{
  "num_hidden_layers": 9,
  "hidden_size": 192,
  "n_experts": 24,
  "experts_per_token": 6,
  "d_expert": 32,
  "d_shared_expert": 0,
  "hidden_act": "swiglu",
  "moe_layers": [0, 2, 4, 6, 8],
  "router_score": "sigmoid",
  "normalize_top_k": true,
  "routed_scale": 2.45,
  "balance_loss": 0.000297,
  "balance_bias": true,
  "router_cosine_scale": 20.0,
  "init_std_router": 0.0373,
  "lr_router": 0.000683,
  "num_attention_heads": 6,
  "num_key_value_heads": 6,
  "head_dim": 32,
  "vocab_size": 2048,
  "norm": "rmsnorm",
  "norm_place": "pre",
  "norm_eps": 1e-05,
  "positions": "rope",
  "rope_theta": 100000.0,
  "rope_fraction": 1.0,
  "qk_norm": false,
  "attn_scale": 0.177,
  "tie_word_embeddings": false,
  "parallel_block": false,
  "init": "normal",
  "init_std_qkv": 0.0475,
  "init_std_o": 0.0,
  "init_std_up": 0.0475,
  "init_std_down": 0.0,
  "optimizer": "muon_variant",
  "learning_rate": 0.0113,
  "beta1": 0.95,
  "weight_decay": 0.0078,
  "lr_head": 0.0211,
  "max_grad_norm": 2.0,
  "warmup_steps": 200,
  "schedule": "wsd",
  "decay_fraction": 0.948,
  "decay_shape": "pow",
  "final_lr_fraction": 0.0,
  "batch_tokens": [32768, 65536, 131072],
  "max_seq_len": 512,
  "doc_mask": true,
  "train_tokens": 526400000,
  "max_steps": 8463,
  "dataset": "wikipedia_en"
}
Below are experts of layer 2 (counted from 0) of a mixture-of-experts language model. Rows are named router (the router's row for the expert), gate (a neuron's input weights, with its number), up (a neuron's input weights, with its number) and show model dimensions 0-191. Each number is 500 + 40 x the weight over its row's rms, rounded and kept within 0 to 999. Numbers have three digits each.
After each expert's rows: "gets" lists some tokens that make up at least twice as much of what it gets as of all text. This comes from a sample of Wikipedia text that the model never trained on. Tokens count by the router's weight.

# expert 8
router:525462536518514481495477498497472480521482500541461509467494565477560468471478489492488543489515573509461520518523493432486462471502441515524602485504467515471504521512511439465521465489514535543522493528540512516487533491486489509498495570404481547504615461518551481456483566475349619501455493499509508536498506441496544530518508525588512531498505480557487520443537528572426493539496599486517469451561535515546550552506548487463504484518422454528504580419471483501502470566484438510540527521457508518466547437461510529569474497495586489446436521476408493436521490491483459506
gate4:530553430491515420402564556476486555524506497498512473502438491498426482436481502536480497534447468486446532546480532473441386532502491469514541541455470508478490497494521463491536494511494449579429513365518437472548533549476470514414400485467461486478536509453538525482459551414441496523489523483542522526498549521557482545476591468546471469566517535439516454488510538467540509509493475473497517503504514432546513496483521542469539514476539471473529490534457558445455515496573522485551511500427492505511515472510529439542588502520606485494486510484470486504469518430487474529
up4:446524455601409525419473505515497441488443533529472490524485520453447550421471478433580527486535557490485458524493492508488500545426499540500539460565527470498551520479521542556501495562481486524433485463517471465491514555525451505476448522510492550546483487476447458556458479505483488556560508515444526407470501459460483494524485499504490539495538513474484490516520513511490486594442467451498496503576464521453580520498512478460473495524420449488453536473544572392569509552430570556493525481462492514570516460531549513507508521522527488477616484523516500453525434507422529524
gets: " ", "s", "n", "h", "z", "le"

# expert 20
router:522527497438519446491560520502510544502530498585535491474540540466502447500512504536446446488469559509516410568553488404529492466497459519516580429559470528403520508447526467439487505539466508525486455457505506481451460521510505504447474503526479499511550492534549501432515492473456557502555492470582509518509541487497467521522496489545517611466537589540466526435546495528436536499532540526514488523402446464515510542547474573541567506466468512475502524408546542529467546537532527505495468525483512544543488476480492455551427493472489450459515593469492529549409470580502478499
gate19:499505484548475410484502454545533504495492535505511491490494504567482494457519509443485566512538516519517563492494484534482538504459544458487542438477516507490442510493459442542526554505474530504478518512527504450565455502484525472543482544486486553525477518518540447523501499519555544454531494531487552471503471530505441503528536490505536422518390466450546505456509560482486480390475470516481554585446600576486518458539448526554571494466517516497571553525446463539472508434578518441430442508424544502511485524549458478580573461471429433501520505516532514483587575469431519466
up19:380490522517467435461528457445379524566436558490491521518520520531424500491559441433480539539506567415526451527529507578490491516451543527566442492565453515528568487559544519526502503517539484533465427545503609508537475524475533544523498510545531512516492579503541499491511465554530496493543544509509511459510481472543479502502492547539513480516485445434555547471541512467524475502566551428533487521541419488487439395511472470550454515455526478487545474533535532544524515506565541516457532506532503540521466442471488456527536502520528535470484439519533462506511481561473527538
gets: " |", "\n", " ", ".", ":", " was"

# expert 17
router:505496522490510464432533530458466570504495457524502512530514530514493504482497621529531481491595553464466582514536528499440565524532480494390499538534495505464518512523539434501555509497467510482416463562471560523473414562456516515484405545497521509478459508487458540429525481544492457513534555486513452465486440562493508610520545490515462521415518480477532465515547500465498458487599544528496436465497526513602466479533470451480458524527467541541475504418531462504505474487428532469528490493518474532482450495475510496553487510515476466443443524557495526563443423526499490549
gate4:474450473503469420481494528518479422546525500473494554505439470510493472534517489534565447551505505459470492432485528512553564526488462529453492474532502454506552474472492502518565507505484586462564556419446523490499485475565440586568469549484456506486526475509503530483522551484496497490553541514488497459498500488523524436582462575520434498524557545439477505497506435473464465414527501508510506560492481417488445576569470447464486526561557508487575487445465552573497473514488467440524478537486499477386430547510512466544518529486556588463519464536480450483474484457562507504
up4:427483442529506506501533476545474515540428482443529536486515487564482487451504492561502504538456500449507493467551497489511502500525437574554474530469416460524606475432519467542452487478517441498496440506532535588432471491515429474561458489538593506565452508419531480439483541527555517496472515517538482502522460488459498473485480440556506382488487539523500461500433586470545532488555466464486476453526539519531469543490496510507552453495447517436506435455505464494458441475480474603464490505501509482537501474564465516427544463495455546482472463463522454490554493484444563455
gets: ",", ".", " ", "-", " in", " as"

# expert 10
router:489554487540409525497497591456487527564465472583536519536469594488518518487525519456489522489548493436536498530467555501486540491483528467501541486529526475542464541490521414541524523531534518556467486522469550531526469512436526500535503532418438508482478505513545576485544566507487482529546493523487471484521487424428496452460494528562439500509536494437521481473495554491484525437444508475493481475458549562501540469537446587523503492410541481536469429496480449504468477464456402508621481490533505483563561501498516463565487429475501491473399499519448468495554545461442503458
gate14:522470461462534527528481520456469496473491594534509493547504483517453516486494444475487553493518497514514460477500522533476562521488432530505570440502541483489463439502495529494461513507499420552445507467468492534502565457463471543473472477457419505468528509520493583503501488476503476531475568474438550530513573496481589513510510563499428515437471448466497389489467516469533503500504556534480473440489426438502518470477544557533457538422515502393492482467481471469609529592549514494512549502455556524547468569490480501501461515432479571511467533515480512542455488548564390538
up14:466508459495451471563534546483464474483528531570539555483420524466476510464482561527557493519535487441467482434505496448548472489532440480459501538448449516523513411536462491531475520506556481535520565519485537479478484421466567565508530478453517531464593499525506506546553459503564512567499487506445427556478506544461492410458486504479488512474444547503518443511496573544505537461499487473535476483548530424489490407428469451482525504513525521499484481467505518526546459477417510478465406480490518467504505424426477468573486461473412446535530564441552428455484461507497512477
gets: "e", "re", "u", "i", "o", " E"

# expert 16
router:543556537500484523526546535508504533492473524496541481463429497437554501483480480528508503519482529565453500539534577462580449482466540472475448580559454482467529550402493500486530526535430478510470523471518436535499486534538431432490537482517511492497498460495490515462486523585521466490586477495574555474410548526451483548487487534497475430544487467555443512461496554556539590432560508495492529466450508466544497595521453522523529532507433516526514551432549540489445531503491561408497414499491456439538554465471559505489440506529479505489463514580476497488526487538492524478
gate4:495480508475496514526568466465536481455523498541417518454523553457477535445502491512493526492484477516498492496545497496477369477496472453456494472447503515442511432559486464536516513428488464534430474537483491526483517476446428496565513551503497554468463562532448505515531529554475538538513561556457516555527508470535569565430484489592436535466491543531498534474550446467490475435520515523489479551510504475530528482485529491578458489480412529419539533514458460550391495560457578547481458467519399545514479471504514489600547482487492472518567464488523491470441484508449463485
up4:511572491517495490528534536528507558507489536480501486531527477431521408478501521520470552543462453499518505473479513502529501464427505502523511465455513442500379466486525511517531512550594526510471493445530507531488441445476510513480454501480431583547519530480529610601467494501570522558490498464546529522454482543494490505467481498571486565524458559463424452515457523499457522516446534501477530495504505521452474505446460471430550483466461432524478502465451465496517474474478478477552535513525487523430413451465511356505515509511442511511498516504624512489515477448582505450
gets: "ed", "y", "d", " |", "e", "al"

# expert 5
router:551523546496520488578576529463474562495528460520503549557530509517482523499470517452474509437514504521519420518437519512487534539533542498506433545461545478447502508506501427409547507606493493556430477508549551534500426519509473542497516536464511525565496571427461497488584521462546524506483548488520482468568523511409496544446526520503484500343500491523471466528489493551512422508472580500516504528473475508511472528528540475587505521431448486544452447500495481404538469536482460508483472516496509499481492478427498517506532522455493582476507500465486491512455526491475388484
gate5:397510500510469521482502451522465558531497543532490566502547483529584461530437498496559519464467478467547501471495467521563490454485467491436478435529452497483509442547454484494502550576498535511540497571454506385474446514544532533490454516482564479513439515440448558575473527524535517499487556411485489469518484477500500521497474452557479533487483453515536537520512556522534465535578517566489450491547517569467505518460474498441481489462479507511484531525389531504497517465496459489525527437480397457473406463524522535527513578517452530513470519575519468473503493445531592437
up5:517466503526515504434496496520528508521471483465547476478489522509492468467475509578488502476461487516516534526452446376538472500521399470470470557506501498520502604493558500568429525514436537426514476447472419472532529530496475489521564548509451541555459528525502447583533556483465510489541488491492509517483600467395496504502432476525518403516509475482478502472474542510509498511460397486539561546555468474541527516468524481535468465514524488533482548523514509490553543486430527444595489479498519432523525551443548451493556476496454488478501531550475443430538476600507483476
gets: " to", "e", " a", "re", " f", "S"

# expert 6
router:535491524502517403505543525510473563461529444500482486550517496429495540556490504453535523528464494479445523524546553439546446449492518487518527554523480522490537498511478555447481497471425507558448558501529501504485550572478479588466407534520572489514564507448548538511549524412450469436554541482515458420499484512511478485475547521536446520474527527534463500478525553524505476489493484478541539574535488550493478534446516469513433493521456476530455495524496491426505466472526531438542514447522490431519414479513535512416539460516482490457454502451481505523435522644546483412
gate5:523584460467444475539508551507502504431524508570594520534505441469438550501471471503505507491493520517541544443510434490517496494459502464434497564532500539548559456486529527511451519530536464460489593434482534375401539569464449556424465488454460435534477551507467517496514553522465520532495487524518461446483489444462460527487503563536564502477522517455538518500519498493516431526493481553591493472493490504488435516515454512486497502567518515484541467497482596428486488529525503543518560502525576456480412504472475470499477526505457491487548562488422581493469454525493489449
up5:454533432439501550557478515496386514456472479435454496455439541461552532435530484485536488500542523470569517522474504539482518510552525541550485495445504545511471412494492479485552460493502487537507455538405430520544485418527475522513467500487517427509450563456592507518538503430522454412467535497478526476527514484503474498577566549479486478476453513462440542559489542501444437541487545527536493531560494500494465513521520477513482477516524472438453499528436455543495477524523497509464566477414550443496544528551459467502532476490546496545480432460472497471524509541612430466
gets: " of", "n", " in", " and", " was", ")"

# expert 23
router:504530547462432531569489484578479467523487503423555511483586502476527502503569514520572506532498481497515561465566579544493510524461552442439539575453480520477517515493524483448490520548452564513444532385503497522477449548476488496474398536509512508466468440462481510422519481550494483543481499523527526501469489539488411490523495501529510512502527508429508514508550525588525561444530544517445546443415489519497517417544437491481498494535512547473477528439522445522447498511452471482573529446463425587560457521468536513482403521509477457505528496458496491508510484463479526457
gate8:497453545474492502510473517510472522491540475529534453551438504469467496529528492472506481516521461468470529468511490478435559531477580444514530505517470460589491544537486492496500542507465500494508556471439511539500446586464469483542558470579428560402519399498590479504538516521524481557464467578512513517489505442478535460524459500550459482504573491382456469466467485499499482447507488565521476489437507469430488496584400521557434490519474521467468429479506508551479494551616493452527511446466512478498493537501553536546464483490519572444567528443495476528495492545462499485
up8:491406501480522529552496517496461504593517555458531484422435472505537507562484516522547487497549521429497461456465472534519502501439563466502503503552588481507510529467488471430475502436576499464493480466520483534431482495522407479496533493552458458528500502427580508581498530517563509528518455455506520440537485518484521487551461494480449503567468500499513428432513580522514446530515496547504477471463486443600461500537483469516507520532512531447452449499546438509529474638547495511462527506516464459464446506521461473464504441422508529486453450561541467452442457484456484484
gets: "\n", "ed", "ing", "-", ")", "\""

# expert 13
router:509516524539469466519510578500438489502471416497530518458421494479512512521567479442555534608490545522405564534607508451520547530506542457552502518476569471499519510518479496530520526473399478532508457502510496514527439461411467524484439528547566502461495470474555464446452455471484519492473502517504494513506463515537523521516518536496564476453556418473532516466510543454491514495488533542525473519541522558490516470483415535552476503525506484440497492528444519464482424525491482523499523447449491534559497487510570519417514457456463566494589502450467374557537559488482516494
gate10:493486543560475557539458505459453559490513474460573567467510521553497527571519487417515437524510467478500518472419482564528567570462487470497499502472504600509505444497524436540468594524469481497519477518460519508540428533574547467444456546484453502470507544514498473470497553508519441561479503496445519444507507483494499506499485527471461505527438530516472474490499550497423496532450430509514524554487440518494468513433425561582502515510509459544524528461506531576518579592445533538537540495568603426488548525482470470529505543469490484507486546536472467529487497467408473470
up10:514517489478445422372446501505478531534477475525531474524467515532422533454469445537474535528529565506432545525482462477527557466429493500568517523469494508556502484527560531483534463469580433543461533488484493519494481499466477486504457451498482566519536569575515549585539475513465452527556516516476454494462506512504557515453543549529513484515495475522580522530569497497488448552550454467515529468574507472497546485480590551474479552507566453432502478534466446386526488512507531569484534482552517447534510542491537522504577485453429510464475448532525456570469493506508477561
gets: "s", "ing", "t", "in", "at", "ment"

# expert 15
router:530505472528463511536410569510408460526480532564523534562560489478543535524498491417457531509527517548537445559520527443550611493488443462512538464511524541518550496514544392538522494466432523462509518471490545516509508487459509489491451483406444450520520503444526499483510458544531473468447507560495551429514604547427579497480478509469525453431502571471524531547496529442501452477535535488550461476553495462494534473550491548456512558448496513502516532478471536458510470507504465448518472469502522470444504525511513442543492497510508524495444439415526440539456453544526425513
gate5:473522516480476541529501560524459533551463469521448512553516523544497510498518507407467508543498458499497484541593498456502476486514489501512562487471536452515537532468546455510465472480516539453536484456566528576453464484518536510431519511478469468455509492485490446446512492508561540536455611500486499546487515553443520453454524510510458544472494522468453546616497519496498458499486617556525593463522476561454500541551532544485461537444471501501558562465532476464498493431518399483604522513507513533462507598441468538511516509530519554461506512466510459452401476489443452516
up5:511511462605520514493523504538521538525495457475535502567509490494476579472486558503453561444515524539464516450451490493463438498545502479478481529510433509496500529477537462497542472548444505413475497518457477488566443526572531529584490502506511525524455444527447430500471473523515458466431496373530504421506442481495459463535500411487524569520555442451456438493532530505493565577466540516508405551497494555545476514573482535460462490474459478541490436483576476538520517426520480475545522521496490464439453522466483401555490546483554532489491529489494495557472481489479520456
gets: "d", " S", " C", "th", "c", " F"

# expert 0
router:484511598478494476541510454425478574447493471466497449485569491517524545500529515436485581524528523529496596472502544467491487538485463466448521493554457538507539519486458495411577457482509499523448478478481483483566485579584541498465506484397461526480493529473529491439452489543458490574517511407496489453435536415529511491496511537531542560447519507447546497465599499519456481494485543557578437505539500506464504459552429480529439497529517493471501544509570480554522473521447426524494541492567487541453490500488532492516480498458532455448568554485486459493457518542544521481
gate12:479510545517474514497500418483413512484562437511464499491520515558530532568462530541533550553443480473496478420466473494511548506536492531464528560592508450497455544528510499534459510514475474457494472506467541520441443517433521524494424557558489449496449482482481482426532459498486533466505536423538443524566491484558481487478497455545552547477661505485517577452487498507495459539503460483521501516420477536459484484505468412582454509517490491490467421539426543546510546464462466529497536537520445468478449502506495496508512506514495537489512460491526431379457546532535495504
up12:523482468544471511559466493512509555578485440497468522408497473506551476505528498461456498526466468509557400506473546493497519522499523531423570495457540506507467554512506556408513464490489501515512513504485514490534450492530471470447463555475512423464422555472582461548480489551562528592563471517508428574521528429573465483545452522468550512526469490557446510555516521462455435497459538532451521531483533548496555455493490506487544452493481520505456502548522519507513423491470480449501512491490508487534528534502479484555528519433517602559538504450487540498498565447546371469
gets: " 19", ".", " 1", " 2", "2", "1"

# expert 11
router:510493483443484418532550553513497523486457466528462525539568495570522551588512519442549479457518535520571477538524536483502534448521488517455511466547542464506538562457547432479472522553553561469545508445506575515432428448574545507509475615528438507434513505465500520457531483451497512562504500515513481443501542504510479491516454505486479504483525558428525507599488494515449492488454541475461496460409456544426471493464426554481495516436456484492497452453431488492459484485518528506537479462552424498546557494545485498537461505516557534457561587481501443506456492536494463476
gate16:501525459504517506497455517439481491471438565536527484537532494478491517468516480501555477471489527472524427522541507523439518422491482377511524502505499559427450558575473551522606546606515512488487458473533487517511408535565529520450516508490493488387482523468498533502528449565459482550525519589483533475463484474411525476525552532506509494443483473506527526613491473581434516536511503487606466484543520555497537418511493460476500569515517482519504452521520527500527522448491442560454508429481499449446449500494506517463465553516461490467523470537552492533509486496533504522
up16:546547408509501483527467521460517536511534560509467513479456484515512485520485528535527449493490500439524509494545474565495538537536446468473503584441490516486584484468468507446529480532530515569454487518535495521498330507546468508497500502428588496515434492518461484408513519611533510512588565501471500473489501506449469465547489502482475462538477541466499538484510470511492504447492415489518537510480520519519497516579548488552563505495518454459490463535537488532408463496512519517570473396468490503514484483539474493455490475553415514483492417578450480466474485503450526415
gets: "\n", " |", " the", "|", "-", " a"

# expert 21
router:549490505415496488585596504474508602447531505507498529454486531542500556505417530547484443560519509535488464565482521516470485547511491428461462491533516493502514525465491486468537540498517452513526417493613509532593537510555455537504507474514476518464609502475525516492552505458520499522547544457508497506543498506448492524477526550505533483512455454479535575507551495466495450483445524499436477415494551590493475506520519470565439464469480504490552490551409487486467573571533476519496499445530483445469524454495516509569481450497533522506458568527485525551462582523450448450
gate9:494457464532535435508560468516380522404457468508455490508494505548462526466538434483525477485529455535480425435452498452488525430473528474473532516533564509559537572513488457532506506472488558539563479504541527475471472511486543533497511452517489465459558498484593454478509560455450512467503484564520446570515528447381458526469488476460514457434509484466617523583489446484476485476463509521490488547545526490429497495519459561541511472482427499528518458451558429509437537483500518475543525495517516519467522500534532502540475452540555435547560525488492456473485505510445567507
up9:573487489495464543503493584405423510463468494536507448438523431457542501541568542438484435478505546512491442532518525544490541539570535548512514407475473484443510491536471534458456518498435528536409469504523580483495508504528469478532481486387468444556434534491470531520567478446507480480522511494495515546514452556552477497481497505467494495469451469428537525465490567478476450529491530491531483538510542548537501448452516458501485582516502550488568435450492457453489474469501491465496569525487577523544500496473482582583516490459425515485539535517482517436541550436531498524
gets: "er", "al", "or", "ci", "li", "ol"

# expert 14
router:537523596474517542487567456421450507530470567476520487448513498548480568520496515451471522531502572480407528482513498498483469571400538461508541503477528410516554513510499502503522558473474504484578592490559499529483488470525503537502499490539538493533623478454485418518534461588490570562510554435520477472489495569509550446512471568444465548462467520539504524525550559548468481524484504579530452514466496569461501498525485463549487553497520447504470529476484505503476481530496460488467485515489486482466569501450507457528548426542563494463518443485463522514506510510408509568
gate3:548515511448533576509519497481503545477529518528533483452468594495539453461489559498549557495539501502546499491554519596517474460496532497544513470505444490453535535455512532454512528434548430546487437507528489492489488528509391495482477466454599575508489559511530525546525448478508494507539524384569510530562498578533499473478540534508472583468516488527450513519464487509496527525470528470462442504530516505498526565430440475523474474514473432445467408506494532523533458482425434508489496508448516445561504464516487532506512512448496433487541614526513515484523446417469471442
up3:447512520506546501440496532529551513488474499462468532486488579552549577477468531554442544465589528484462531546514518474492522498580539548524526517464540541479556520470518558427530514492480502413472463454466550502514493500515426412469610459489508541508475505471505475448447511510553586487489592498469481545502506503445457477442500471522545472534540475539515480471501539532485494528445463502546452455504461534509457484471532552550500496393541536473492578497510435484465446506480467508499572496564619437481506466502476409453489533488442475440514506520453535518539483465532470471
gets: "al", "p", "g", "d", "n", "t"

# expert 22
router:505540440514403501461547494526498530486460475499550448538501625563484527571522521472490453495517519495479488481510486351601483485500551503467549476525468478489563468443584425415529492546524550487500452480535525501497449446482470559500475451489436465471534469469564545530502490605505500491562516586525453506487488514503460484489527539492469564567485501501475515546467484506408539526553466523534450495488502541440499510490472458517526496491509485506498541427523487478412443528498517493557525470479466505546502461533498551510487437504485478493471508488519478463540397507528494415
gate3:494476517448485491505544540552448489517473468471540469498558549480494488525478482526571506421425538519513597447429421443501475554548533510457471470481560506399552519478475460487493565558463606497585503449485581504520508506475479523576527452471456468477476477494468532508485486477425502491489494531505466521447442472537488505536520554461506569448503489471513473511510505403505496495553485502533491424528490462504525531549528576489539508441507518470512462456540532503479531564533486559548474494468438500494414526454479478512524512515535540541427439497555511608460466534519426473
up3:509507451539491531510523505473538451457568527472533478525510540472513503402525580521516457486473474509564443428531566438441541528500492502404491476530483462402494499543524567494493434503550563475496509548526426526533513570518477517509492534449526541500464471509517518523451547466471480572512559498551496541523486473454431542493542495496516501472433461486481543531532527620494580453468506509532502529451487473545528462578588519450444533499488486521516559438509502515605529487504504507484491514486513549534527538484422534464459482437442588582479482488471491476464470464460533542
gets: ",", " the", " |", ".", "-", " and"

# expert 2
router:507481538444538435512451501540486552488499479577546487475508503558468474502464477505538500526494487517541435505451514562547546550411453533440515484529490447508517507412462491504499513547496516466413470479556527509565516458441499496505489563535576435496557463478532482504471433525421512554468502457533475447533449495518558561498567513541575485501457416470482486483562535477481491537533511548461506548490502552498463454546509600496426538523476549473546517526503551532503459561479497542442522432481480483523417402507551511515414468493531561461483482510474520557534473576503463528
gate8:529480446499479522559525466558528551572490480524545428479526498516481399533516514483489518550498522561530542576471498476534463480512453518527544463497518503491450532465482406542505503516531477561507457472473450483523506484452493503473507564429523419442530510473544540536542526438460527539449512455516488590475460429445511493545496502540453498492494413469462489476453505434417491503559513424479471502500423587571537483464450509446508505545467486440449464485435542562456533545519452509476497476475477438397499496417553543475446504527555560472507522507497476488545494519479530448
up8:490496458479554600577461433547534525504541431548500471495503466482459526539514476590512501496479525488559472450486477448475539474475570517503471450509557453479477477470542453431520457485446526559454505486525521487527475450526476447471502544502524470549524402563573514567481433567467466515477466519477569498500496489473507511552482481535476503461493488494487407562509459543449535507516502521497483528469481477428535541488527519448498480445476471498524548500552458509420553500426480479541512577441478447436467572506553504545558500470444439528515498428544520479469562550483394530
gets: " ", "er", "or", " (", "ar", "ri"

# expert 7
router:491523518462468497559573561413517508519440509556539502554497442506510522528575473408519514499514480446470463518529488489476512454472461503449502506563548478477517528439555522528462475493566533466586526485478565542467459438544530606460520516421567492455527452542544488476515451539525506538463505515483461509459508562452531439452485513435470494475518539512529520518473496482533494477514568546521492512508507517529477586474480522520419466488531517500490536479563497420500529504427524505477470471516483430488365496439539524588547456503470522541544547446482472536498445538473445574
gate5:543574561494565527458520517439476520508462505499508565485496544494486491500633475468448508567535540452461469559459552530497484478444447493499509492507458575442458524504413519490520578485501439509480436536502557509436375471464514517496479494554485457512467490481405426519516417520533490502504476486476617495536485522484440506487543535550455513562550495531544450430513477516518450448569476489596465497517468507471551511485521503512504521459449513525509474463484473475504449478491504533555425483496501503565502511537506530444537547480474558511492485454519469483538469534535571439
up5:495499511520478542484471504504547496512506453505511495428544487530513479498461459506489539502597506462416553596448489503540460476481542456490548507537493475418500416629502579417480464502501507504516538590479466510493451517537505518513538565499532482532496514532495481519512445552481453514488530458543542497532474522453477535488547495469431488474390533488479457515475465427467465539504489546519440482503520484528516462486499575507534512551485459510498480559466486491508484508416510466518574519484507492534483486483530439458439475513448595481502489477562499478375402401544499550
gets: " of", " the", " a", " The", " to", "x"

# expert 12
router:475536528514503485521504465480480514479467508507490459462492507506534498561516516460495609594488544461504453505567467477553517457471505469532526536548481510495513533498585508540481499486515567509442448480587498536488501460399478506519465534516481530486471424499502568472546440491474504469518489496565494535424498503534529477514467545560433565587546492524564468479537522558482567539487528458514512489401461457478643479486500551515516490496466434600475558446453561486532466523456431501516513498505505540537532452482485566404476557451513515480567501561462479511496502525505521459
gate9:531466507503543512479488446526507521482503490520501499525507546447550519476479506542426506565489481536583498435507452518505520455488508464450482530505500442435476368532532447472511484512462510573526503469529512576465486556499528533452450531491516530581510461491447497504494574479498509476535566546451542455489510511520477478509404439493511536477587518569485460505526433503564491535467578508486561457488551565514482532542461529440506458461515521520492542573538467466481401513514576495509504544489521510534482487608482525482445445533431453517502494484462589509548549503551561581
up9:459484507527513513514513449467482535453543434519449517504528563522567488531578539516499522451448525455490483559495490549490634565438415523499472524467479551484470539445433456550540515553473503572544553564447471561468530486546499480511539525450459515508481506587515493489446538551539501479542507471516523519503477467491457477511555419459421518488480515503443529528488590419414437461468470559513479480460494506555524514406501470525479471475543460517507477535486496509508494481523496464446513449526522493562548495476390534516576545530477490473486519490458490473469527475497597525
gets: "s", "t", ")", "z", "k", "is"

# expert 4
router:543547506514472487454519464472480515533502468552525532415447506485526505445500462503523567538537481414500459479512503493483519523498427511522507577479451491492466498495559517489515416552517514569486563455546536484469470435476428514565453547514488391508519453453499480494460528524527447512496518480546522410485619432493500568512503516524474490509431485501532558528538588474503493463530508472544465513494547478536535557540516555425529514469508486464541559490451569498438451528525497524488445486485519494608474551466489477565554493443540569527516490494515552524448433428537555520
gate8:527535534555477461466485558498504478551465521542546510503452514470550576449488557506491435473504462449512448508434551510569474493542504500492562459485497489465463516500541422415455458442564474514578563538501465454456503463498484514477460573448476551518454499524528549494481422430498484517600461481525525508526511520494572514479536503519477498422474515541521435485507497506496491562511561458456484490493552482516543518535440565516510467556498542479475519437483493406557547612551474446506533485456520505454513486489510411504569555497536568463474525480468463448579458468483463521
up8:540507437556482452451477459556438506508498474514476448520477491486552508425515446556514473480445496520505537504473491501482514532525512526516461487505504627490464507511476608519491527513528532523494498500429499551495511536533480600530549568500464519520466491488624508408568550501483556472509548494511496457493471381507537462520504432574507527501565484544527462457559493472474518460535467535520526519532449543489525469487515514495471449541497489532579475484460551455520469560467515445594520524506514532575584533512507500548479460562479508494508511489404506523508441555558563467
gets: "y", "ar", "ri", "an", "en", "ic"

# expert 3
router:559555547532433430472523506469433530453480506461515522534550504529516466554513514459469554440548481519508431564544497545486467502544536463478477564478496451508508507495516501453530525574542563584462520437523599534453506552475515542384488541528456456500454562415503514454538536493524478519467535497500533494490521540465537508487531509469388463486544460515523457588598455543443497487561559500530511506460432486552538463522471515520526571442509500564461537506529496526557483521481526411541569490516503510449462514537546561519461501446534511498531524502505485541474509459479515468
gate8:538513487495590494487480496514431515559516527543501541557529454527538487564493483482498487474395518516566491408510447419536475539481452489454431504499493548499476528525531509457471478479519463517479464466466510529551528416516562459519502525471478498594433505423512553503480495540529521506512514511525402467535538533446524423495535553540546563505461462437535474508457431526477524485485503522502461416537387465497461467539504549545516533457493466553427561523455499566485512545454500506473497577545500513488503465506469492509502447516498488552472529489488621513413481520495536445
up8:525551434569526520534483433485563515501572490529433452494572433453533552498479482536468561521499529535500564423523559448474527501540510491484441480497471457460518525488528518512448463515496525464477532520463441515489457491570441439497519544509544526496481472474541497498548545491465551496524509441509540505450472522543485491524487472523534552499470526529500523451536592576460531564494460498557468506454538485470458484544518505554539487549475547437468524561431534417546455490507544477461463518525430482452511449497445523448535515503493460533429424407458539536443426556557510588
gets: " in", " to", " a", " the", "ed", " as"

# expert 18
router:516482491455485546565408565435446495489493502507520533537468503523549486501509540511510567436523463459522439530473507534547481524500513492556529536534514494483547478496572467466505477501441465477498451460548489493517487510566506630524507540412470465461488517461536477513586500619510490526510513424524482412508534527468472484507478549507453547475519551481452510550577533510504486494523529470543523500473486441489512491596459504497522441484492484555501558490539528550535451510437422481578527523524476446484533536527485524587490495458489544509503458360469527560512509510519487410
gate7:504490584587493490499472575513472487456516441494494488499559513545555516542535488492494527483452470483498540536462557520494485489487498403538517567460493531494458520561531520650552530565478515452455531469514521485508480528485476478446512467521421524459391595520503512519529496487454470522500575593549529448538476550554460592449491485464449488465482487420543500574498430539514505447526455463487507491486523446481558456535495524472518557535508558485537486502519467514414517469513557479565538426515515493477500547544523497454529473554447493449491518463477485471451479512468483462
up7:595518506478542465552483543492560547599513547543535554523499490486511467539435502466434490489493483533507493416513528534490540497488475526405518489547464524482472540459554449401523454564384453537538477418563520432540521526512464442554492493459501478553510502512448456468494440501542448527464467445533509472522479491549507490483488492443507524416549537477521503537579466504507512528477549583496527499556556463462488511570518455505471470455431447497547509533597509508545541530464507525441481474571503496545520479506504521506551549420531467481431516523472520498489545501533516463
gets: " S", "S", "A", " A", " C", " F"